From a checkpoint of a small mixture-of-experts model trained on Wikipedia: width 512, 48 experts in each of 5 layers.
Below are experts of layer 5 (counted from 0) of a mixture-of-experts language model. Rows are named up (a neuron's input weights, with its number) and show model dimensions 128-255. Each number is 500 + 50 x the weight over its row's rms, rounded and kept within 0 to 999. Numbers have three digits each.
Before each expert's rows: a language model's description of what the expert responds to. This comes from a sample of Wikipedia text that the model never trained on.

# expert 8
Description: Articles and possessives
up0:624497524580531439516466526502458531510462370459546443516572481437487482487550458581469470507452490487435548547579462500604546508465550499524519497612542538477601538526463488519441493412507466584513563570492521563489502524592470535433443469480586466444477483458611473421625462523548529472565450474464551436497506367492436493427608587519464464561492495497483461535501584575508497554501

# expert 7
Description: Definite article the
up0:515445446426439389516519503532472515552556445471496521509515528473546512527502492509440490561409441401499587459409525501527422562517463525489493536520603450430431517419440490418504420535516519489551413516536540399434562477446591409453539471521397666424512559538487589479515504469504499500519517472529586465497465445405524497447430579516638483510537594535463385473467480530484540541484

# expert 2
Description: Place-name starts
up2:568557369519433556437631436521509508447487485444388475459561430468566431500523584496530497528477558455434501517532455483443504533567430508463419580476429550438409484432453443491504404490430540532450444485519536539455416500519529477611591593454492430513523493551632487453520500472480416570446559490476615521493588476523437567580572537528500496538491486468543568523495538507561633442459

# expert 45
Description: Common nouns after articles
up2:564519518474471593526469472513491566556437477540483592517421583475543479577545525392603477536432450463502561590501492550556451554417502547509470468548587496608477441517534547481403468553441486557511434533605454580573485538403565536516592473488453532479541492500534538497482450462515462493399509553472407464444502535441547480518565519428454540498522517570387483499468464361458485455508

# expert 39
Description: Name initials and dashes
up0:522630516671444514453507573518554571463529476556562496401542410417488492486449419651496458506537489451443506463577485553602546501477492463446490536569475548487563493483423525545465485483516530533528416512438506470525458547485621430536519584534518496543538489506528556543585510497414529481526507480502566400592617612487486476501470498390459485557478438370525525470436487535530467546530

# expert 23
Description: Title words
up2:371508469438522460578574451569530489497484585605562598510475444477414465482451451461444518522535480529470580503423525525492525537511465563511417442527439497416460512489489538505398489468497535524408493494578486473477556501495584434535500380492463574494600529488491490506531535441559457509461414484521435597528482469438532525507437422547575476462465477495406572546568569534492475449562

# expert 25
Description: Numbers and initials
up0:568491570564516424453479483537467455536447474470472443587553548490511582498475667561452459458496502483453480635419441570475554518554541491583529409447511482476471457600530541608491405483470479462562471483536469508539512488404497596473463499486455524452487520476517568484511559474470493489510524554565524527495550494551428511503530505451577476514562414492457539509599444554498415466473

# expert 20
Description: Quantifiers and numerals
up0:523534572496529565454500504559522480474490560452496502508551510489601508483498490446479527491486513521534561527560563495448576550495497477503423530480519494476580467554499514497471573508423436502496524516546480569493548503544523462497483364593531535475515523472496513549479447437483438451502443436530541540540481492448405528564514476430420424488552481512507514502548602494465525499527

# expert 36
Description: Foreign-language fragments
up0:336437497466478527588521514403562472530528539449512514501484552545467609574484493506539601535481540495473584437494523419501493497578443417467487558482522540556555539543484419533558496520531528442476553536465480518386539463520374577414554466574486548543412515569461463602486489547544462517526419517465484466499416511537576444499588468485435533634590530558624459506433519508521511582484

# expert 4
Description: List and table markers
up2:466506551470442419486503469547549419555560416528519496529516549602568453484585488560487466527491565518439525469538525426509472579483508503466508448495426526591594457495656467480532468427486510518484427459510482557560559455479474450612468482511516473510534511408508517495490488546424436487463451472520536424530470393573430474409453518533498542495486510590452511539460496529468438498483